Experts of a small language model.
Experts: 32 experts in each of 10 layers, 128 GeGLU neurons an expert, 2 picks a token, a softmax router.
Training: a variant of Adam for the experts, 519M tokens, 3959 steps.
Below are experts of layer 15 (counted from 0) of a mixture-of-experts language model. Rows are named router (the router's row for the expert), gate (a neuron's input weights, with its number), up (a neuron's input weights, with its number), down (a neuron's output weights, with its number) and show model dimensions 0-127. Each number is 128 + 32 x the weight over its row's rms, rounded and kept within 0 to 255.
Before each expert's rows: "mostly gets" lists some tokens that are sent to it at least half of the time; "comes before" lists some tokens at least twice as common just after its tokens as in all text. This comes from a sample of Wikipedia text that the model never trained on. Tokens count by the router's weight.

# expert 29
mostly gets: ", ", "), ", "but ", "\", ", "', ", "and "
comes before: "and ", "the ", "a ", "but ", "which ", "he "
router [103  83 101 171 162 129  70 148 113 147 133 116  70 147 111 123 201 153 137 162 129 191 138 129 120 176 163 127 138 146 161 143 112 115 132 119 136 100 100 141 155  93 118 131  80 175 121 143 211 112 170 144 148 154 163 141 130 160  84 163 153  56 149 100 118 160 141 119 146 142 171 127  94  40 107 128 129 137 145 152 168 162 168 148 129 144 150 156 181 128 170 182 129 172 118 101 150 136 134  81  82 111  86  63 155 103 160  96 129 161  92 162 161 166 101 124 164 131 177 146 218 144 126  92 154  95 117 123]
gate0 [ 95 104 109 135 153 135 159 119  73 201 134 160 181 134 137  74 134 136 143 111 139 122 134 193  97 162 186  94 209 110 118 135 124  92  80  93 146 107 132 144 132 107 109 100 127 150  86 134 147 100 132 131  77 178 161 119 167 108 150 138 154 105 164 143 122  92 150 131  89 144  98 103 143 148 100  82 145 160 106 186  87 156  71 147  46 177  74  95 165 135 142  82 129 102 123 131  93 176 129 123  69  78 158 135  73 218 100 139 115 146 118 120 120 141 117 111 123  97 132 201 129 143 114 161 136 128 169 137]
up0 [137 174 161  87  98 107 106 149 140  98 121 128 166 101 106 129 153 167  91 114 167  97 141 157 100  99  90 159  86 152 143 108 132 103 168 127 196 107 136 168 139 154 158 102 100 133 235  88 135 176 174 130 165 151 119 225 104 151  97 134 153 111  65 142 130 122 113 154 144 112 115  86 145 114 142 134 174  56 157 110 148 125 174 166 116 143 147 101 123 131 123 126  87 139 136  71 180 140  81 142 143 166 120 134 183  99 192 121 102 116 106  94 126 102 153 112  71 136 132 149 133  41 151  89 162 108 140 145]
down0 [117 119  97 130 132  71 180 107 121  22  77 121 193 148 127 122 158  97 151 150 148  82 154 170 178  89 122 118 117 135 180 139 187 138 123 162 141 104 122 141  98 116 155 118 139 111 118 161 100 149  97 119 128  81 134  91 129 140 163  89 124 122 142 173 112 121 160 136 157 133 144 148 143 127 122 129 115  68 151  57 187 169 149  87 116  93 171 124  88 122 109  83 146 119 169 130 155 144 158 109 133 102 161  95  74  97 166 101 102 139 166 110 152 167 103 174  69 201 116 137  31  96 155 126 147 127 151 152]
gate1 [110  95 121 138 125 169 154 120 149 121 126 130 112 104 116 111 146 112 113 168 167 148  53 125 112 140 160 141 175 122 105 167 144 140 176 156 100  91  94 183 114  67 137 121 137 180 141 132 108 118 153 137 110 158 149 174 166 127 105 185 142  99 128 105 127 115 116  98  97  95  82  91 116  86 185 181 130 177 136 132  68 124 123 147 152 128 111  98  73 154 132 181 100 170 192 107 122 126 165  74  97 213 196 156  84  86 166  64 117 112  80  99 114 161 157 133 133 105  93  63 129 136 149 159 166 161  94 119]
up1 [138 138 132 128 145  70 119 104 147 110 128  70 139 151 123  80 103 141 181  83 162 104 153 115 160 119  79 135 133 169 132  82  89 180 107 129 155 158 153 141  82 160 117 171  60  97 110 126 143 121 105 154 182 131 106 170  75 127 164  96 130 121 161 106  77 148 111 134 127 203 227 160 139 111  39 120 141 137 141 163 116  88 136 141  32  75 161  64 151 108 159 112 135 129 123 161 117 124 104 134 151  97 111 135 140 116  99 139 140 174 121 129 187 142 150  81  92 139 185 125 145 154  92 116 125 132 143 108]
down1 [145  90  58 149 119 196 180 132 111 141 174 146  97 152 108 138 117 113  51 138 144 141 103 100 111 105 162 154 167  36 145 151 124  73 158 136 119 100  86 112 159  61 113 111 110 166 131  82 164 135 212 100  80 147 147  72 164 117 108 144 139  99 130 107 174 135 131 130 118  81 108 132 143 112 170 126  92 133 137 120  98 142 132 155 157 154  82 174  99 155 140 173 114 110 118  94 148  92 169 107 126 182 149 117 149  81 133 115 106 172 109 157 106 128 122 166 168 210 100  92  90 111 139 171 156 153 127  90]
gate2 [177 174  86 146 193 127 109  99 112 101 122 134 121 179 112 182  70 120 145  84  91 141 155 123 164 134  92 130 153 110  81 122 107 179  78 109 112 197 165 108 117  85 124 133  83 164 108  87 122 145 122 170 107 159 120 173 116  67 159 113 150 144  95 108 196 103  54 146 128  97 151 104 108 132  93 157 151 111 162  84  49 153 147 136 147 122 128 160  66  49 157 121 143 101  95 140 103 158  73 125 113 162 151 143  67 162 107 118 120 171 108 126 125  93 107 158 163 140 102 107 148 140 119 168 167 151 128 122]
up2 [242  86  86 121 128 127 129 141 107  68 126 117 163 143  80 155 157 142  87 178 170  99 149 138 132 161 154 149  70 140  89 126 115  94 112 118 129 138  66 130 142 125 129 174 153  95 176 146 138 132 206  96 145 116 145  45 110 113 148 116  76 123 129 129  86 155 167 150 129 132 134  71 100 168 131 154 154 128 158  88 155 200 121 118  54 144 127 168 140 122 129 106 105 132 129  93 122 142 196  92 157 105 120 135 124  74  84 168  79 130 127 155 114 120 122 107  98 109 142 140  96 141 146  89  98 191 155  91]
down2 [ 99 108 170 158  90  87 155  55 129 146 100 112 142 141 114 146 109 118  90 141 150 130  86 115 126 137 157 112 117  63 149  91 129 168 167 155 121 123 170 129 131 184 105 115 103 121 165 125 181 154  94  43 169 168 175 127 155 121 123 112 116 150 135 136 184 130 117  76 170 115 134 196 126 187 107  79  71 187  93 138 152 145  54 109 167 165 146 145  95 156  97  41 100 151 134 160 133 131  64 150 124  97 141  80  83  96 130 145 145 141 178 115 145  94 157  85 140 119 144 155 162 125 110 153 144  99 134 122]
gate3 [136 145 139 166 145 130 124 122 184 128 137 193 180  85 112 111 123 118 134 127 104 101  90 136 189 109 101  83 111 130 125 106 147 124 130  79  90 170 194 119 100 188 125  88 196 108 144 127  85  82 104 125 121  77 186  98 173 121 159 151 139 132 162 103  98 151  70 135 118 121 112 103 137 159  87  59 164 133 130 151 149 111 132 120 103 136 143  37 162 144 172  72 114 116 118 112 124 118 102 155  41 161 103  94 143 159 100 132 160 163  91  75 135 109 160 165 157 144 143 162 141 134 125  69  60 108 144 128]
up3 [142 154 110 136 160 169 108 221 108 129 165 145 186 167 103 133 150 167 112 103 145 110 153 154 114 164 129  83 170 124 149 182 115  90  55 112 154 145 147 135 111  80 116 139  87 111 195 172 143  74 111 140 107 123 153  98 146  93  92  87 108 141  68 107 107 149  92 153  76  99 150 111 163 166  83 110 182  58  94  74  91 133 134 118 125 160 103 105 142 198 154 140 101 152  94 113  94 136 154 127 122 131 138  87 140 195 107  83 107 168 144 143 123  98 123 151 153 154 174 113 150 100 121 106  83 112 102  73]
down3 [169 138 149 143 181 128 113 135 178 146 145 203 122 118 161 139 146 197 117 120 121 116 138 140  93 120  72  79  93 152  76 142 139 128 125 125 166 137 150 204 135  93  81 100 160 142 132  76 119  70 123 138 140 156 104  92  70 101  83 122 110 102  93  88 105 147 169 137  52 134 136  88 131  82 126 127 115  71 101 121 107 150  76 162 117 192 173  96 218 119 179 142 141  82 136 135 125 108 104 179 144 138 107 172 164 142  97 127  99  93 118 167  92 122 152 147 182  97 156 176 120 144 130 136 150 116 160 133]
gate4 [ 94 141 159 134 140 141 123  41 187 104 121  99 120 124 143 152 109 131 129  98  99 159  85 102  99  82  98 109 208  92  99 111  95 155 132 150 107 164 157 140 119  99 170 178 148 163  84  77 152 137 158 176 150 163 167 137 169 112 146 159 113 127  70 131 122 123 157 139 106 110 129  94 111  96 135  82 155  75  86 136 114 121  92 174 115  99 126 102 150 182 173 150 127 167 119 139  99 142  33  99 140 109 139 131 111 136 137 177 169 122 102 125 162  98 139 180  74  99  96  95  90 157  98 103 164 125 190 196]
up4 [141  67  92 144 112 137 127 106 110 119 106 159 130 124 193 165 151 121 119 103 107  91 107 119 176 175 143 110 145 137 145 180 166  68  68  77 170 114 104  23 168 109  93 125 138 116 129 144 107 162 163 130 200 143 122  60 154 111 131 168 134 132 137 129  87 153  88 127 152 106 137  80 105 151 101  84 170 121 124 139 135 101 131 127 132  93  71 198 134 158 143 130 137 119 163  72 115 174 105 141 151 161 169 121 128 170 120 108 139 159 136 117 104 147 102  81 158 144 154 167 178  55 139  95 115 101  77  77]
down4 [174  66  91 153 153 163 164 125 114  88 138 122 143 151 129 118 139  60 121 133 163 164  91 102 132 171  97  74  96  68 127 127 187 109 157 153 136 179 156 101  90  58 122  78 181 144 120 140 122 154 133 123 183  90 179  96 104 113 128  91 181 171 135 130 137 137 113  98 185 136 181 143 181 163 100 139 177  88  85 131  97  96 116 117 104 106  94 171 122 147 114 102 156  83 184 129 115 104 178 129 167 142 141  67  96 152 126 179 114 119 135 102 109 129  88 124 157 157 116 149 144  92 143 132 147 123  72 198]
gate5 [135 138 149 124 114  86 111  46 163 155 102  90 111 104 134 113 146 167 171 152 110 163 103 155 116 130  90 168 128 125 115 124  88 170 115  69 110  98 126 200 131 152  98 114 101 131 114 129 187 122 113 193  77 154 196 164  85 129 108 103 119 137  51 104 186 108 132  99  69 146 174 160  92 136  95 167 130 129 100 143 160 117 131 150 138 144 125 128 156 157 155 161 104 167  72 112 170 110 112 165 124 113 147 127  45 173  98  72 143  94 141 117 155  99 197 129 139 111 155 155 163  87 138 142 181  80 118 123]
up5 [101 189 165 129 153 180 103 142 100  83 162  48 169  96 124 139 101 105 158  86 156 137 166 128  95 106 128 125  86  89  95 109 124 159  84 133 128 205 143  74 124  99 105 138 175 123 105 125 121  80 166 126 169 113  80 112 129 142 133 107 131 118 157 187 120 113 177 122 146 114 118 125 180 109 138 100 188  81 153  90 167 150 163  99 128 146  93 129 144 124 141  79 115 130 138 225 130  99 154 158 157  99  88 146 179 155 124 189 129 127 120 138  99  68  60 106  79 155 122 124 107 158 114 111 121 121 163  69]
down5 [165 141 152 117 161  30  85  54 107 106 139 163 123 124 139 155 116 141 139 183 107 159 105 135 139 131 105 148  81  78 159 119 134 148 132 135 104 109 215 134  92 147 113 139  80 195 119 144 145  95  74  95 138 143 104 153 152 110 140 126 175 201  77 140  94 138 106 158 141 112 158 167 101 145  75  85 101 127 121 146 136  48 132 149 110 148 129 143  93  79  77 160 143 157 120 159 181 144 106 148  99 167 159 181 128 118  68 110 144 172 167 131 103 114 108  86 169  99 139 124 159  73 159 148 126 111 113 121]
gate6 [109 102 157 136  86 140 129  67 106  74 142 126 113 146 111 134 145 147 120  96 131 171 124 132  90  95 119 134 140  83 133 109 145 149 128 113  90 208 116 135  91 121 125 177 138  91  59 104 137 177 110 135  97  52 187 135 176 109 117 158 129 146 137 169 171 101 148 178 140 137 135 171 110  90 217 136  92 194 127 168  61  67  68 160 184 120 186 181 130 168 112 138 109 140 160 170  74 114  98 116 137 114 131 135 116 127 149 172 119 113 136 108 159 179  91 158 110  96 106 119 139  94 117 111  87 144 109 144]
up6 [161 146  88 165 133 117 120 101 143  84 117 105 107 175 104 130 116 119  82 160 118  92  94 145  76 143  56 123 163 122 106 112 104 153  77 170 153  78 148  78 121 178 140 145 146 150  97 179 101  98 103  99 159 126  96 159 101 146 168 202 165 104 129 155 211  78 109 146 179 136  85  71 144 114 133 140 104 130 167  87 129 133 200  99  97 123 158 160 116  77 139 142 127 129 128 148  69 117 193 141 126 152 152 147 162  72 123 127  83 134 162  97 138  91 169 190 115 149 129 137  70 152 115 132 128 132 156  80]
down6 [204  76  74 166 118 153 127 122 159 126 133 104  90 108 198 181  86 139 149 156 135  84 116 119 136 138 130  94 114  97  84  88 157  83  92 168 124 118 118  97 158  88 165 114 102  88 131 211 175 123 162 128 102 130 143  92  89 144  85 129 188 172  98 112 119 119 162 147 172  71 113 134 122 165 118 130 124  78 135  85 195 128 156 104 124 137 133 117 138 163 177  78 137 169 140 115  99 117 110 168 111 118 160  71 184 107  76 142 177  98 144 129 101 145 151 106 138 133 138 157  59 193 107 127 123 164 132 143]
gate7 [ 98  98 139 118 111 143 119 156 205 110 141 133 217 155  77 113 180 157 137 128 117  80  96 134 133 102 143 103 118 129 146 118 169 155  85 194 147 124 107 149  89 207 174 125 101 147 151 127  97 166 140 108 202 113 133 154 160 191 171 141  79 127 150 161 123 104 111 135 117 148 174 130 110  91 100 100 103 102 119 157 119 108 152 179 101 102 126  97 147 142 112 162 116 102  67 155  93 110 153 161 146 151 119  75  86 153  89  79 133 133  88 121 114 214 133 176  73 135 160 123 141 183 148  86 119 165 105 122]
up7 [153 179 137 109 104 162 159 109 110 137 193 108  74  65 145 156  47 154 174 154 135 157 177 101 116  96 135 107 128  97 111 141  88 109 163 161  77 158 161 148 130  62 139 133 146 139 128  99 106 113 117 151  92 129 171  86 103  91 145  95 134 178  69 105 145 118 138 166 147  76 151 102 139 142 166  83 149 128  76  94 129 153 167 104 151 176  26  82 108 126 133 109 178 115 101 136 160 144 115 145 164 146 144 136 145  93 113 157 132 138 179 140  93  92 115 112 122 154  89 125 105 108 176 179 103  89 174  85]
down7 [136 128 170 119 103  87 177 165 152 184 131 153 185 133 136 174 158 132 104 120 102 164  62 100  65  60 125 130 196 127 117 169 125 146 177  77 120 136 109 150 181 124 147 164  61 131 121 137  63 138 115 125 141 110 139 143  96 115 129 128 135 155 128 169  82 128 108  74 132 101 185 124 182 174  83 136 145 111  99 118 117 121 160 148 148  90 171 111 110 181  68  98 110  79 203 110 105 122 112 133  71 123 162 102 113 109 139 144 138 165 109 118 107 132 110  94 124 232 119 117 151 126 150 120  98 103 111 128]
gate8 [135 157 124 111 143 111 129 148 201 129 179 151 116 187 147 113 132 140 158  77  90 133  59  84 127 158  66  80 129 144 183 129  99 145 158 154 112 117 132 142  88 155 138 147 152  83 104  87 117 184 123 115 129 136 106 101 101 106 140 166  98 179 174 140  99  73 127  72 138 108 134 198 169 151 162 101 148 130 169  61 146  78 106 153  79 131 102 156 123 135 106 135 122 110 160 117 128  86 122 157 147 135 121 138 107  61 166 138 207 124 135 152  96 139  69 146 152 144 110 182 122 142 174 207 103 123 134  83]
up8 [106 139  91 150 152 113 108 143  83 170 154 174 131 149 152 164 118 139 192 161 104 127  60  91 151 130 167  83 143 153 136 174 154 104 135  65 191 140 146 160 114  97 133 114 124 103 191  86 179 124 119 131  82 137 124  98 166 173 102 130 112 133 138  91 138 138 120  91 142 128 150 187 149 116 111  92 108  91 178 141 165 126  95 155 108 158 156  98 169 162 163 182 192 141 127 130  96 149 127  99  96  81  61  92 114  94  91 189 115 139 117 140 144 126 102 138 158 138 117 135 117  80  73 104  26  99  97 112]
down8 [165  94 124 117 127 138 190  76 102 105 113 166 160 141 155 146  99  69  92  90 158 118 120 144 153 136 157 109 124 146 181 154 125 190 167 161 132 122  77 174 125 190  67 190 102 126 187 105 125 136  87 138 181  89 117 161 150 118 104  99 167  93 110 121 159 137  94 146 168 128 131 132 126 148 159 152 101 152  61 128 128  77  98 157 124  93 100  92  82  86 125 147 178 161 126 143 151 140  84 123 169 144 156  83  47 100 106  92 185  98 164 166 109 107 148 106 146 194 110 101 108 102 133 151 100 137 149  90]
gate9 [209 112 162 157 153 109 119 126  78 132 130  99 155 138 147  50 119 135 131 148  89 153 142 128  84  70 131  37 169 122 138 127  86 117  84 166 124 179 185 116 122  96 150 132 129 126 109 110 136 109  63 130 104 114 121  76 155  81 118 130 127 124 114 142 113 163  65 203  91 122 118 144 143 145 106 114 205  77 128 134 126 161 115 150 117  91 130 103 132 115 173 132 160 117 147  98 136 133 108 162 105 221 100 209 163 110 128 153 158 135 161 129 129 144 143 196 160 153  99 120 146  91  88 124 142 151 108  89]
up9 [ 65 118 133 138 110 129 112 147 185 127 131 112  74 115 102 184 123  97 151 129 132 192 103  98 160 112  92 162 101 145 118 113 134  92 177  65 116 119  75 128 142 179 145 166 146  92  86 151 111 133 188 180 166 146 121 128  90 186 134 122 176 142 200 142  76 103 111  63 152 136 147 113 121 108 114 129 116 159 164 130 146  98 129 110 128 118 171 132 162 148  74 153 121 108 133 145 170 105  86 112 150  81 168 140  75  79 105 127 138 120  93 121 114  86 183  92 129 146 154  62  84 142 172 125 188  73  81  97]
down9 [104 140 162  85  61 177 160 113 140  93 110 143 115 145  98 185 109 238 168  95 142 136  57 117 130  98  93 192 171 164 132  99 142 131 124 172 135 152  98 134 142 140 180 103 198 113 114 104 109 183  98  85 104 127  83 146  59 100  76 156  91 140 155 108  77 119 138 161 141 117 111  96 113 125 132  93  77 110 167 113 130 110 161 123 169 127 133 147 132 111 168 147 160 174 106 148 102 131 148  83 155  97 152 105 131 100 159 109 127 115 122 119 135 134 146 179 161 143 165  99  81 167 127 118 126 167  89 196]
gate10 [133 120  99 109  88 152 158 128 125 159 117 147 232  91 140 112 123  97 118 129  88  98  87  99  81 163 131 118 136 145 133 118 139 143 152 166  82 134 151 104 112 160 165 123 157   4  72 175  83 131 131 128 145 113 142 135 152 183 118 130 105 158 164 135 102  45 161 134 113  94 101  88 146 129 172 198 121 141  99 108 149 166 127  93 145 148  93  87 116 157 137 101 186 118 140 138 136 163 106 149 161 133 147 133 158 168 106  87  93  88  88  27 122  97 115 113 156 142 137 101 123 118 118 122 119 174 154 161]
up10 [112 112 179  86  83 172 116 141 127 111  58 172  77 136  93 139 176  87 111 139 126 141 119 134 149 120  95 125  89 139 136 119 125 177 133 113 131  88 107 180  47 147 131 107 121 122 122 128  96 134 160 100 114 160 148 114 149 126 126 171 175 135 168 152 193  90 132 141 111  83 150  64 107 107 199 125 109 137 147 128 119 119 149 106 154 131 154 142 102  89 120 117 132 138 155 209 165 119 157 125  53 154 181 124 130 145 161  76 100 100  85 108 100 139  80 139  87 125 108 133 137 233 159 180 152 121  74 167]
down10 [113 122 140  96 140  82 121  96 129 149 102 128  80 138 114  97 100 194 124  96 125 189 165  98 162 107 137 125 109 158 155 131  49 141 157 161 163 145 134 107 100  83 115 134  95 131 158 195 191 145 187  93 164 164 159 152 156  95 114 188 120 109 135 107 133 121 151 139 110 151 177 156 138 153  94 114 109 148 121 163 107  82  91 122 136 118 112  85 167 164 114 141  80 153  70  92 129 127 101  56  94 194 110 136 168 163 136 132 146 181 146 149 100 104 119  48 134 103 142 127 174 115 167 120 128  61  64 151]
gate11 [191 143 169  82  49 118 171 121 108  84 148  99 148 207 157 138 144 144 125 139 150 118  90  96  55 175  87 174 122 100 158 104 200 104  79 126 156 162 130 122 145  74 141 139 138 148 160  83 143 146  96 135 146 139 117  91  91  58  99 134 110 144 109 151  93 136 120 152 141 126  97 118 136 103 144 132 140 170 107 203 118  83  80 152 132  96 166 159 121 174  98  90 173  87 187 116 118 143 160 130 179 119 116 150  67 193 146 145 121 101 144 126 151  85 118 138 111 151  95 120 134  96 138 110  73 138 124 162]
up11 [174 104  93 187 160 154 152 144 120 144  39 164 127 109 128 116 121  85 169 107 142 127 134 131 182 124 111 133 123 136 116  76 186  65 141 113 122  91  84 107 141 127 155 133 145 124  81 155 126 118  95 137 122 148 170 113 127 180 163 142  77 124 115  98 131  91 113  79 123 107 144 125 103 172 139 137 117  70 124 104  77 161 160  93  57 152 128 127 115  80  46  98 159 116 132 145 169 181 137 149 127 150 136 146  95 122  53 163  73  82 117 161  87 153 165 161 151 123  79 109  97 148 199 153 116 175 155 110]
down11 [162 143  96 129 134 165 114 111  85 162  25  62  91 136 123 110  99 118 153  56 164 140  94 150 111 136 163 151 142 106 124 148 126 133  86 168 119 129 129 103 165 105 190  81 114 113 110 187 131 140 124  72 151 118 136 113  54 104 134 111 137 108 134 132 127 115 205 136 167 127  81 110 114 131 146 114 111 114 179 151 140 136 191  68  58 146 139 148 135 156 108  83 219 155 134 163 165 186 119 168 148 183 147 107 158 117 151 150 104 119 128 141  78 156  99  78 131 144 103 114  83 139 125 101 137 147 123 151]
gate12 [138 183  76 147 115 146 149 120 187  52  80 125 189 155 156 125 124 121 123 102 127  89 137 178 110 134 157  84 131 125 137 114 148 138  92 182 139 131 100 167 154 158 165 162 139 119  59  88 120 113 129 130 117 139 144  90  76 126 183  61  76 158 111 136 104 136 136 103  77 124 142  95 114 172 113 155 134 132 120 130  80  93 153 137 118 115  83 112  89 126 103 114  86 105 139  58 153  83  99 128 179  87 160 203 110 135 114 130 143 130 185 128  78 128 141 141 200 148 161 127 135  94 200 141 127 180 173 121]
up12 [184 144  98 177 105 108 115 128 204  35 105  87  76 157 119 107 123 109 147 106 104 136 128 103 195  84 119  97  80  95 121 124  95 150 160 164 121 109 109 146 136 172  94  64 154 112 128 129 139 144 138  97 170 116 161 125  95 140 160 130 125 145 132 177 114  98 113 137 135 103 136 108 103  62 103 177 126 183 155 122 182  66 142 113 146  78 101 131 128 112 177 139 139 104 145 160 135 100 139 126 125 147 144 146 150  63 136 185 106 113 109 141  83 113 156 152 106 143 121 111  79 139 187  96 164 183 195  55]
down12 [124 101  85 156 164 109 111 218 122 128 123 110  51  97 106  87 145 139 110 142  29  70 114 161 172 112 136 106 100  75 121 115 166 104 124  73 195 135 167 131 132 132  73  94 124 103 140 155 201 198 143 123 160 110  97 107 108 152 110 133 115 136 167 141 125  96 140 165  82  94 150 130 100 144  63 115 137 187 147 137 101 144 132 147 154 147 169 112 142 150 145  86 167  40  90 171 142 148 107 131 132 123 123 154 171 115  76 146 143 123 172 136 121 183 123 122  79 131 157 111 118 104 113 122 159 129 134 124]
gate13 [186 136 142  72 110 144 160  87  85 161 174 125 112 188 120 133  54  56 117 189  70 116 122 148 128 164 132 137 132 102 116 109 185 183  60  90 129  98 168  89 120 157 113 106 187 176 147 109 131  46  26  75 144 138 125  86 174 100 140 115 142 126 156 110 103 177 165  99 117 122  68 104 126 148 122 117 105 111 114 107 147 173 112  84 123 143 117 135 126 142 108 116 102  91 170 149 148 117 150 150 152 124 163 124  86 115 115 149 131 107  90 107 125 139 155 138 145 130 123 179 157  88 102 142 109 137 126 175]
up13 [164  65 118  98 132 175 113 164 125 185  95 156  87 135 137 130 120  86 124 156 131 141 109 131 180 163 179 126 126 129 136 137 173 193 149 125 119  83  75 159 101 150 143  98 149 147 139  79 169 126 123 162  87 109 143 144 164 167 104  69 141 115  63 118  81 138  98  55 108  80 161 148 118  96 159 103 113 106 132 102 169  99 128  56 158 207 103 137 124 123 180 124 113 135 134 156 118 138 139 145  96  70 152 118 116  83 114 142 130 127  68  92 128  97 148  93 188 119 158 163 165 145 136 206 124  92  90 155]
down13 [113 131 124 114 138 118 153  56  60 167 112 153  70 142 101 158 109 151 179 183 105 202 133 145 126 184 106 152 145 112 100 105 103 146 179 113 121 157 166 101 145 103 179 104 126 165 150 122 166  94 130 107 112  90  91 195 153  80 110 113 114 138 147  96 114 154 116  98  88  85 156 131 159 148  63 158 122 153  95 186 151 116  94 108 118 170 146 123 124 130  89 138 102 128 178 102 103 100 143 168 124 174 139 138 116 143  81 136 153  77 105 128 134  76 142  70 198 103 128 167 221 114  98 154 103 111 105 124]
gate14 [ 65 213  78 152 150 108 134  61 145 159 110 132 128 181  95  80 120 105 128 164 118 132 123  92  89 129 196 135 124 131 122 118 182 108  93 180 116  95 127 190  51  84 122 107 109 142 135 115 132 133 130 151  80 136  89 146 178  89 132  98 138  95 120 133 149 103 200 110 114 124 129  93 149  96 118 133 103  80 188 106 128 144 151  92 161 164  52  79 131 125  82  91 119 112 122 172 158 157  83 142 154 124 145 158  82 117  99 142 148 117  87 150 122 129 138 136 159 140 124 195 132 140  71 129 105 141 187 165]
up14 [118 140 121  82 138  82 126  37 134 125 193  83  89 134  79 193 138  75  87 135 117 163  58 139  97 182  93 131 178 126 102  86 155 206  98  92 120 168 178  98  81 121  59  98 145 172 137 144 134  90  85 115 109  99 119 141 159  78 167 194 115 137 123 117 112 163 144 133 162 174  87 137 101 130 150  92 148 151 121 124 135 137 135 148 132 154 153 144 139 157  87  93 117 132 135 136 161 151  42 156 113 140 158 110 101 172 111  78 128 117 119 135 148 161 141 125 146 117  98 182 112 136 141  86 107 158 112 140]
down14 [ 79 243  83 111 102  89 123  75  88 123 116 121 143 164 110  64 138 124  94 166  93 169  97 136  54 156 130 141 150 105  88 178 130 154 117 153  94 166 122 166 189 116 112 175 151 132 171 122 140  92 126 173 118 146 127  87  91 125 113 132 161 105 119  96 120 136 130 112  90 106 129 120 149 157 164 211 140 140 122 176 136 150 170 143  68 147 154 108 115 155  88 128  98 114 127  86 101  89  92 123  89 155 191 162 131 139  88 144  81 109 101 155 103 111  91 105 180 158 151 152 183 100 132 110 122 105 129 164]
gate15 [104 131  93 155 145 136 162 171 162 180  91 125  94 114 125 111 144 105 158 132  98  87 173 119 162 134 117 150 113 127  66  92 126 142 232 168 155 106 125 135 167 117 123  70  97 159 111 112 116 139 120 127 157 133 173  96 172 131 150 147 115 129 148 139 149 102  91 186  91 124 145 169 210  75 104 107 129  32 103 128 135 137 121 160 141 178 128  98 144  80 156 132 161 145 158  77  78 176 143 158  82 146 118  93 147 178 111 117 172 114 129  82 135 182  79 126  91 127  99  80  97 177 119  91 131 120 117 100]
up15 [124 150 100  73  92 113 102 107 146 119 156 119 222 152 110 129 143 172 110 144 124 164 127  81 104 142 135 123 156 120 194 179  99 125 110 112  92 120 151 133  81  90 177  90 137 102 129 126 142 153 134 124 111 144  99 207 106 180  96  95 127 143 142 136 138 180 170  80  74 147 116  83  95 170 136 157 121 197 156 123 197 117 124  86 147  88 107 106 153 102 163 139 104 111 106 180 110 111 135 112 119 174 155 134  61  70 152 117 132 148  78 153 129 134 157 126  91 142 126 179 161  96  54 164 183  97 118 137]
down15 [107 165 106  94 173  83 165  74 109  91 149 151 127  95 181  92  89 114 128 139 178 166 123  95  96 120 118  63 154 166 106  99 130 135 123 102 198 159 109 153 105 120 113 106  96 167 149 160 101 193 170 106  96 134 170 114 110  93  72 155 141 108 129 190 147 140 128 117 187 116 155 117 126 104 124 151 142 126 100 141 128  72 101 134 157 123 166 122 145 124 107 143 164 151 135 167 167 168 154 173 175 146 135 106 120 125  93 175 140  84 166 101  52  97 182 135  34 121 106  96  99  98 118 121 155 145 170 188]
gate16 [133 143 147 116 105 155  93 111 157 128 118 204 124 139  97  96 140 133 168 171 188 140 175 116 137 160 125 144 151 111 149 187 124 129 111 166 169  75 133 217 149 119 113  67 159 101  85 147  72 138 170 179 126 197 158 131 164 159 121  78 143 115 106 138 134 101 118 160 110 140 142  88 126 100 145 145 105 157 122  92 127  96 157 116 107 149  93  75 118 106 142 148 101 159 130 174 116 140 130 148  91 125 107 135  46  91  99 100 137  79 164 136 131  82 172 106 135 163 158 220 143 175  96 174 100 103 125  76]
up16 [121 108 110 121 148 145 144 125 197 135 190  92 140 140 175 126 126 166 187  87 108  90 123  77 134 137  99 103 125 167 107  77 165  86 125 134 134 154 145 146 133 122 157 170 113  88 140 155 124 105 121 107 135 126 132 122  88 151 159 187  71 172 174  79  95  86 116 120 173 131 137 178 130 116  89 111 178  66 131  85 114 179 118 155  96 102 118  93 139 144 115  97 157 103 131  76  94 117 131 110 108 186 179 113 135 125  40 104  93 130  75 160  95 190  73 108  83 106 139 152 135  93 194 108  95 140 120  88]
down16 [ 63 135 187 100  74 170 172 128 106 147 121 169 147 118 162 117 128 100 107  94 141 176 115 156 116 140 128 118 189  86 119 132 128 132 106 139 155 136 158 179 108 145 115 103  96 120  94 146 101 125 157  77 195 130  80 102 144  91  85 103 116 110 152 162 115 170 142  73  94  96 110 147 135 139 110  96 108 186 129 167 121 148  64 152  83 113 149 146 138 143  98 131 122 140 178  61 100 166  60  75  99  81 119 143 107 190 151 118 145 163 170 133 143 121 119  80 131 208 190 133 163 145 120 153 185 118 113  87]
gate17 [ 83 148 174 102 132 117 115 123 170 140 103 150  89  58 107 178 126  84 146 137 109 127  87 155 104 121  79 126  98 178 120  92 163 169 117 114 115  86 146 140  95 127 129 109  86  77 123 139 135 121 109 185 180 157 112 160 116  91 166 156 124 117  62 141 149 145 109 140 122 167 143  87  72 192 170 187 135 105 142 161 127 145 176 112 168 137 182 113 128 170 144 118 171 147  76 133 132 163  88 144  49 129 102 115 108 155 163 129 130 161 159 112 195 101 144 193 112 122 155 142 141  75  70 139 108 131 145 195]
up17 [135 123 117 132 172  82 125 130  48  74 136 154 129 170 135 156 134 159 150 134 111 145  89 101 137 139  89 152 152 138 127  92 137 155 138  72  96 132 119 164 126 108 159 128 129 169 101  95 144  69 197 146 119 103  89 121 145 120 168 215 114  86  99  96 131 120  57 141 116 106 108 133 171  75 186 165 235 109 127 144 110  65 101 130 118 127 138 106 106  88 113 124 162 143 146 157  60 137 125 117 167 125 132 109 105 200 130  87  91 160 143 157 115 168 149  88 118 138 102  60 112 120 152 172 134 139 115 163]
down17 [ 76 123  86 111 113  87 106 104 122  62 162 121 129 114 104 168 165 191  36 109 101 141 178 138 132  90 114 122 164  77 125 101 121 143 163 114 147 126 100  88 154 108  97 108 147 133 100 144 109  91 147 106  79 131 133 132  88 120 103 169 220 102  63 120 103  99 140 140  81 160  83 149 163  69 168 127 173 130 168 173  71 151 131 121 140 197 122 134 147 106 109 166 137 139 161 144  90 203 138 164 100 115 113 149 157  85  85 124 128 132 123 121 122 152 146  88 140 195 111 126 148 174 130 153 131 176 151 127]